config.yaml
moe_layers: [1, 2, 3, 4, 5, 6, 7, 8, 9, 10]
router_score: "sigmoid"
balance_loss: 0.00909
rope_fraction: 1.0
learning_rate: 0.0115
decay_shape: "linear"
max_seq_len: 256
doc_mask: true
dataset: "wikipedia_en"
Below are experts of layer 4 (counted from 0) of a mixture-of-experts language model. Rows are named router (the router's row for the expert), gate (a neuron's input weights, with its number), up (a neuron's input weights, with its number), down (a neuron's output weights, with its number) and show model dimensions 0-255. Each number is 128 + 24 x the weight over its row's rms, rounded and kept within 0 to 255. Numbers have three digits each.
Before each expert's rows: a language model's description of what the expert responds to; "raises" lists some tokens whose logits its average output raises strongly, later layers aside. This comes from a sample of Wikipedia text that the model never trained on.

# expert 20
It responds to: Single letters like y, t, z inside words and last digits of years or numbers, e.g. Mystery, phenotypic, roughly, 2014.
raises: "ling", ",", " and", "ing", " to", "-"
router:105133142136128112128122159121097118131107122161160121176100136182083123162117148114134164122115167090104136085089093146133120143149163132156157117113108137110097141139122128130111095100145121138107151150093135109144145105116106158126146150119118119121124166145113144138110144124167100142153109151123137153145105105138100106087172143132111134120088093137113154108133082133185127114141135102059137111092147144150103123131122141078177116136117123137125089105134142089107145107147155141112109151123093137107132138128126114127104124148140128151133157136142128150150145122108143146089110135161081138101137131121151132104134105120112150120132124100124152177122132111152111148106110195152084137160103146122158168081153126072180163146179136061106135114073132164124096136126079
gate3:163117141124117102123144145179074106102142160083155129138127145081157134128129146103102118116131135087146142108125138119135150124121117107170117108117135119123119117139142095087133118137127141176148109155088141079110118155114153117085103168145106152113116133152170106124153137102078130162160155141119113128112131113131088127132114093137152138158100103129153136115120106136185133072094092117141128120152153122113122107131119132143179126126149128111141136133166158104130093127115146155114149150100121074160118071127071083141132143094132124122138149133150145131129136121097143144141094121119101101084140144114134108088101089126131126142150110142068128107103122138036112161114093138163119119177126149149140142178093123120136180147145153122151120155138098139113131142083130
up3:134161085111121124100072106124123130119107106147117149087130083071151129153123129107124117107103109152122132101081071099084100117119137113148116111143157123139124089163120084136159155128110100099156132133102157173141118085118120119118150139110121152118111125084131104089126087137114128140155145097151153118119080084087159122092120141109131134120133119122154158144098120144123175095140110100147145129161118144119110112169148150092134126082181139153118093114140120136083120080091105097101137121147100140093111140125133121127104139107122131118179107142110150129104120143118101109156111129112160155153131121147110160141129088194130138138161130107128121143092139106106113115121076133178139125126127121129116122155083091121115100091156141096118159104157134130073107134137173
down3:130083144159107169087113136136143126098138110088154116111134112151128142185124083143088156121102100122157100156133131172113115120126123141114094164186088115120124134125139174142141150129093170151131126178109122087107164133105118061131051131145137109146150127160107109151151148147123152103176110163143102104114137148114158163131152134073157168081110164141124097128111134134144096134109157134113127122125119211163104160120122136117123097127087101125138176154091130167104127142158090107132128129150154158181118123103106106113096138088090138126122128123125118126090126149145136145120145139137119140141109144102123146165143157125137149144121164120145123117142142090119143156117095119107172119150128126104140141120143119148125070143122133146093134123132124138128106114114135
gate4:142115160139138090096182148160119102115194116165132130091165118170172149134103159118109140092108153132109095120116114107128111115108139082118138110156115115147115135168160111171135151135103164127141125155139110098121165133107097204122118170196159147130122120151125120140134155153146109138131156108139115128132122103148092105128078124131109115136098108124141126121099108122137148129149096092071132077133137122093108094132126112096086113106103118110099120104156135101140091120147133145134146110114160182126131097149114103129098144095101127129122153120113150116132130159136166102137158153148127150120115127078126142133078101157123135095141091132085142089154190128106102125102093126162117160141126133163095109130091086094151151163138124116133131113138125141113113142128142
up4:106143112157158122140116125179178116139111122118120118158124127144123137098130129135147187135142126118124131120089124138122114112161151129084087181147116159085162122160113145131152156107099135142138115107099092104114161125155140140168141119104168118167135149145143133089105154112145101146162138144150133106154153122112151169125132134142106145091119129151086116104161114116103133083126106159151131063125180146113114146136091112147143120126111115151108127101096101138144115149161116169123159153137122113166100161131107096125176147119141169165103139161077122105124112171123137087112139085151151166146071174113148126119115114097122143103162166168132117129171136161159154113112118145156140076136122130149102087101091138124104147129127099105124136133095099113110135122148087
down4:107122120140125091139125151128107130116133135118138127085134160118203152125133114142080114146098136097122159117157127135117160132096109148151166097140154159125123082154111139154135146147110126131144148147128126119175129105108109109137150098123151166102113112101140106166157105166101129092149103137149130081111134126127129100136116158136143159098127133165120127129121129118104158154170147113099108180108108163127139117078104115137146129114161159127122148141121144105098156135112131139162109099159130165110161138145144162139169081112130133136126129146097114096068106184118129162140138146119171157103124133133107129174086096136135138125096109138090107101122134148156144159173195119121067150109154130119110184101123122096084127120089124118122090140130135109146070123091110
gate5:109183173139098118121143124120111127159163141138150131123121139118106157151133124120144131061108144087151111114111114078080133178150138120148150118136086096113126158127050106139136121106132152178162175129104144125156105100091123137116151157162154144111142136124135166140127156141117131125148072134128135127183106125147125132140141114130140144132160101123082110109114084136095094129119126125141083148104091155134132131130140142147124140204135129145103074138135118122148129092155092129155133165111120103130117133136153102164139106147110151175111144146137158158156120073133118126119166102140143109118121131146132136143180112110066130128141126087139136148111130155093108117146161102182125114151086127126132148117116144139145133157145101146082154142122112147171107121158109
up5:135135130116148154102146135143090125145112108139125135102130126105141137171100124137135163151138134093129126064128130120163135129118123109150139148129127157090135133131127109118155157116135166095149120071131094139133136104158151139171158115152107106098100161105081153145121127148114163122122147142178135124114117104102133151109090122141133123119123111136148155078155147136139128139203144093131152109142089104193116153128137119171144136142168165157104169124104108093146145134094108129141145136137137090143127165136128123134092149119098103159114090113115139060077095098155109151130114118109161136126172090102133117115161120135119136110193170152124126135100139154144134130130168155160132119145132092141111141187083188142154149115136136128128110153117103129116155071122115
down5:113168129115121150175133122118117160138166165112124117121118115220121153123112146154087146140150123135159125123150168124142099146091129146120103140142102152186155113109115098157110091146154079110148142127107094165151124129146151134115145125124142190130135128114099145105149119103148124140108105132072155140151119148131114170103109121162108101104133115120136143142118131112141112104088121136127120161115128118105150122135168123078091120113101141144114109126184149146163102114090112168131123199140128154158149126132104106151171127118197162110174087133124147116123084159114166153140142104105107147107123150125115149178156135114098135103151132138087102090158131119122159152116116116142094101123164137122115110073114148133093143125149125155119100114116154153118137127113123
gate6:127122166093120136141143148114098153101095146118130123146078101098091191124142131097106142124149128162153093132133144134090163137103140112126129111142128134137139191119126107105145119124127131123106131122108149111135121115110152114141180128135125113175141133127099090137110157100102154094082093132118141141120125114106118098131147103162091142159170076112087141092128130125159104149123138162159090133151147137137121139144180203121134139126132148097156137120106143152115143133102145109120133106191114085174157129157154112134136102145127101140141149117100148183104124089129137104116109133138081091158118109094127118129104139105113153110177119094135154137144109130130126103114135143100084078145135138085143083101150136133141149183119133119155107127178097130115105158178139
up6:120148156132097153159102137155121094155130144127094156164131112133115123172130107119156096099151106127126122141109131117136128104158154129092115111130179125141126146139118153160158141139122109124153129172066099127086145115114101139138109155152079103144098118099181103138138137111132104118144158157165133157115128141148133146147136097127143120127157102172112108122103119131084131151098148148109105121120155112143132101129115142155113132166107137112141132121127142125132146105122143095085175132100165149147065117153171129139103137127117125116162106149138074116104144124177144170107148061096149189138134108127106194131142096100112161121139151154105158139055148154098152069126145121149095141142128169120140147126123114091115125102167178128132103118136104141140117138141126
down6:095127154134093091114124085127128138106159158130145117106149081154132155081168152162130155114081136140133114133117135127157117089118111177163087152130122096134114148115143129112168128129107124147084159097131145143118132111167121074091151136112113115137160125170177087146125124175129108100151185123159121114113162115141106130134112119122110161110102156089121150101149114106104120141115142149168125148098134136118108116122150156133152107121124149149149138186130095146185125128113096142110165106142126161134134149130144088150120082080104150149149123140099115131120144093104152118140101134112141165118102127161134134133104156133161178137161130118139134142139073148134173136181138126134141153099174088104091140154160092145102124110151121077146120129109148108157115146122125
gate7:095117139163118125120143085139139140154062114137191127086136096151137118132159126127198140174129170098131117106123122126139162095107142128086126115114151143112096116147164127112129139129155100162158099123094135106112177110139139146121117112102118087127121096118128118151118155137115162122124135150115151135110145125130094168120127175138157151137119144145118152110106125119119079102094158144108138121116141195135094175140129139157143190103132113081111109102126118125091115140159117128133170134110122128112124130118094109108147127146143105166107104170140139077129093152132128088109133108142139112115131142139143103115099114125138128124153077039146144151154127150172118121131155133163144136157123142181175115109141113126135128141170113130156104093104128116142158162122091
up7:144133138168138147137156150144139143091075113155176162110119109085152072108117132180163095145103125102142193094125114085127141062142160110126117085177097106146167159118111157144150141127128128162117150121147126124145133142100181150123114119080137097112157141156148088177133153130143176144165115109125103116080154118121157107102151113149128137131134109151139120153112139128116078132175092136117118126207106123121177151138104122138178113097145088139155117146168130135119108135103128124153133126114119117112105121135111112122130130140120144125134111111109127108115104122111135122104158165147143127113137130149131074144145150106111152147144140164105157148142120130138110156086152137134106152120129126166114109116089152103101143138151065099132153135120112129091141107135122
down7:153128131148118099102127104159148123161146138182177089132102127139123104131137135108115092137117133133120172114092089095120158099129063106162110146157123138142137107055142101095141138085145121095140114128116133109138117090121078121177097160172127113123100108116119115129160125099114176135163096118127110148139150144127108158130109111123165127156097143094106122142137111131119135164122140151124137106115119156156077094146143091171122146112098167159162093116118110137118164157113146141116138094110137107124120099140113117127174083108146144164149121109095144123114121132154161137123121150145075172124121094133125124114147104127076086112103118124177138150141132163124153115091102140163107090193132121123149112110132127129173135112098134137154104143122131164102136162123153
gate8:089135121114154165157139142133130098137114136115095127102157147148132078120171147132109147124118150149101130128104121130120114115153143137117126137131125157147148103059111093186092103128140120122176075081101127100077102095131133099107123126106141146134128121109140103104120120204157089120132144128159139074143122139137101118107130143123138110155103149146110118102096120097152136116118116107102109149139130108172112122094119082093098088184123112124084121122160114141120150135118124074166143114128130132112119161085135122146133134127108133141127120097118115095110144121130095078157135192096109149139170114149161096111136086093141158108105132152145131111134113112176150103114092139153121175152113148115142119155165106144141143111119117161154111175116169110099128121096146
up8:187134131166079140133134151119093136155135096149147146088159101167158131136139124131110129104172152140156169134101104139115170073152137163139112103138126118132113158120097157140177113162109146123141141169133120152121118084116126142129119126109152099115077125170093146143122130119127125082138144105080083138170088133118120124152134120142151120108123142081117134135104105131136128087090139105176140166136177141146092090128128112127124133112139138135098097128149094133088152079129147155110089108099133100121099135156125148110158103148147129205140154103162169131119110164126130130157147139102124125131123156111112122109131104120148123091139110111124104120103098178094094159123081152156117105129133117154141136138102163138146145101177149171119153132174125154116126123131132
down8:092090165112146092113132119129105125135150099116122166181122164142123141132152092131162150117101160163102143135178103123144179133105166159122141122127113106113152107137130088129153143097149138136152134145126117166140130134143141106147167183136115106154155106117158120117136136135136139146137147143149177119147172135142119072116143103107129116078133097115160099143112095176136136105138085140083135139146160114109145122166109147119136183095124098148146148138101147147125126137142098114109091149131129144142109130153155120088148131132136095091158100142118109098118114081146156142125092104117133084148180113176139140122132151145149103130163125169091093154108154100113092141130149088144101124099134142121157121134118147144210083121125090112130143081145123125149129122157106
gate9:123124139099137054099126122097099178130120127145146105140136106145148166148148100132126149095127135131155122121126136126129158143087182086092120165138131146156110144106136148105137129079113105136123080098102106156137151158119104098117131087136169125106156151140124132116144076154120101133142102122124114143117090130155130140073099148124116146108135123098142117142123155104109153164125139102156131159159149121156100107080101122104127116180131093111113114140131121132115121103158091184137148156131134147111116097144113129157115085146149126122163130161130152118156107137134160093140104079166122139068147125146111156161113157154128133145110131146125141150118121186122107113119115121188142092148139091151170087085171134163114105124113080135121104098134122089137134164148146
up9:132107124119117135056097115150163160128112145145141135110178100130118080124065110093140119161102114117141148134120146152130093122146127135091111125120132175136128114122140187185116124166125114111119178148141121117172119086103117147084103109131096130142107119128137117122156126147124169112094137148081129164145089105155140130145131155156140131096104129134139120136092111131136163125176112134141141105152117150120145146156083136148147116133184160114145107118140130116121181133128131111127139106107110130154130103144125091156098131154144095123083121077133109124153144096105132126106164148125150122121140109114117118135158132146185113145128124101134121098156134132133098132188086147106092141138156086113123127114071135100148093100169128134145075112141102093138083103114084
down9:119076176086140123141156137161151146154123181154136138144128129154128106113120131146093134143118105127124184106130135124142132121114136113128131120100122158166137129106104137162116131106133094184115122087144080115121153158122112148178100146150131126107109106103098114117122139132096095127136116107106133154107103161141174135133124137108115139123148152163143149138146109114111109127123160095137112105116117146100141102125145107106165137092152084139127135150125147126153103141104104140042156103169114122087197153142134100168132108132147110139159121138104134143144118128093097172129131080149151139158125136119130099109128090094085156146091106088146121101112126113158153100177133102094175169100163093113102114129128103088136139169128135106123161147176141107149112098154140
gate10:074112089110144179107121109119153131162127112110100116150116156160127133174099130139140127102141180120126128140153056147143133157130120107130152130161118174163141134102149055063151127088137124122128140135125091096102132105135105136116142095168167127158085124127145107148108145156160114193189133113130123154096115122124140120113103163103124153128096111110149122128106087136127182118133119093130094173128118133164101088124098106108124096128098155147115087111119192118149119104118100137140159096142121112125138130126126132130130085080124160108156101151135158138101112125134117196157148129121101107160104159144132122147118117117095156137105103108107147116146120142138125146109132122113103115147097126129131142113125102122099150161136127128134090096115163146134115131092145
up10:128122149156183084150115116156151168123150116135181141130145165145130111146108167141148125181078107129110082117098161105117091112102152146157142129175116099122114136135141145143120117138141097129117170148147104125107064118108138138122126166132116107138092145186163136096134114127128124157097145128143122105125150110134163150116117118110117119136126118176114122152134106114161147077158151103135154129112144102095159137115151137127143133145096140139117138114127135160144126114163123079109124106129131157135117116086119126117099128142067106056131111094171115116112149142119171176092128141103129109104143120122099142088116087128182115163096120162130164158151117123183092099138133156111156161100173133128154108107129165138110148155145145123117145170130107146136124111166124
down10:100133109096131129135156136138142138151130120128113106133129146114108145141135105117081153123111119106106083131100105129128144126117169122125151157109119092119118122127145156151111156187105099169151146158127145132152132110131196139116086094129104096075124076126146176151105166100124111141149123130127093112106184120113094154124121177147094102128119145125089142135106152140113152175142177132119135114115127113155061115113154138141148120153139160122133134126114151117144149106091186116125138106161147141136123107138130097147127133140120118170112079128092082098164138103137093147110192116145114151138136146108092118132152156155100128141124155146134145154132134105123090154117091116100074146090118142098079124132143140108128177179108152105146124146135112151120189136113137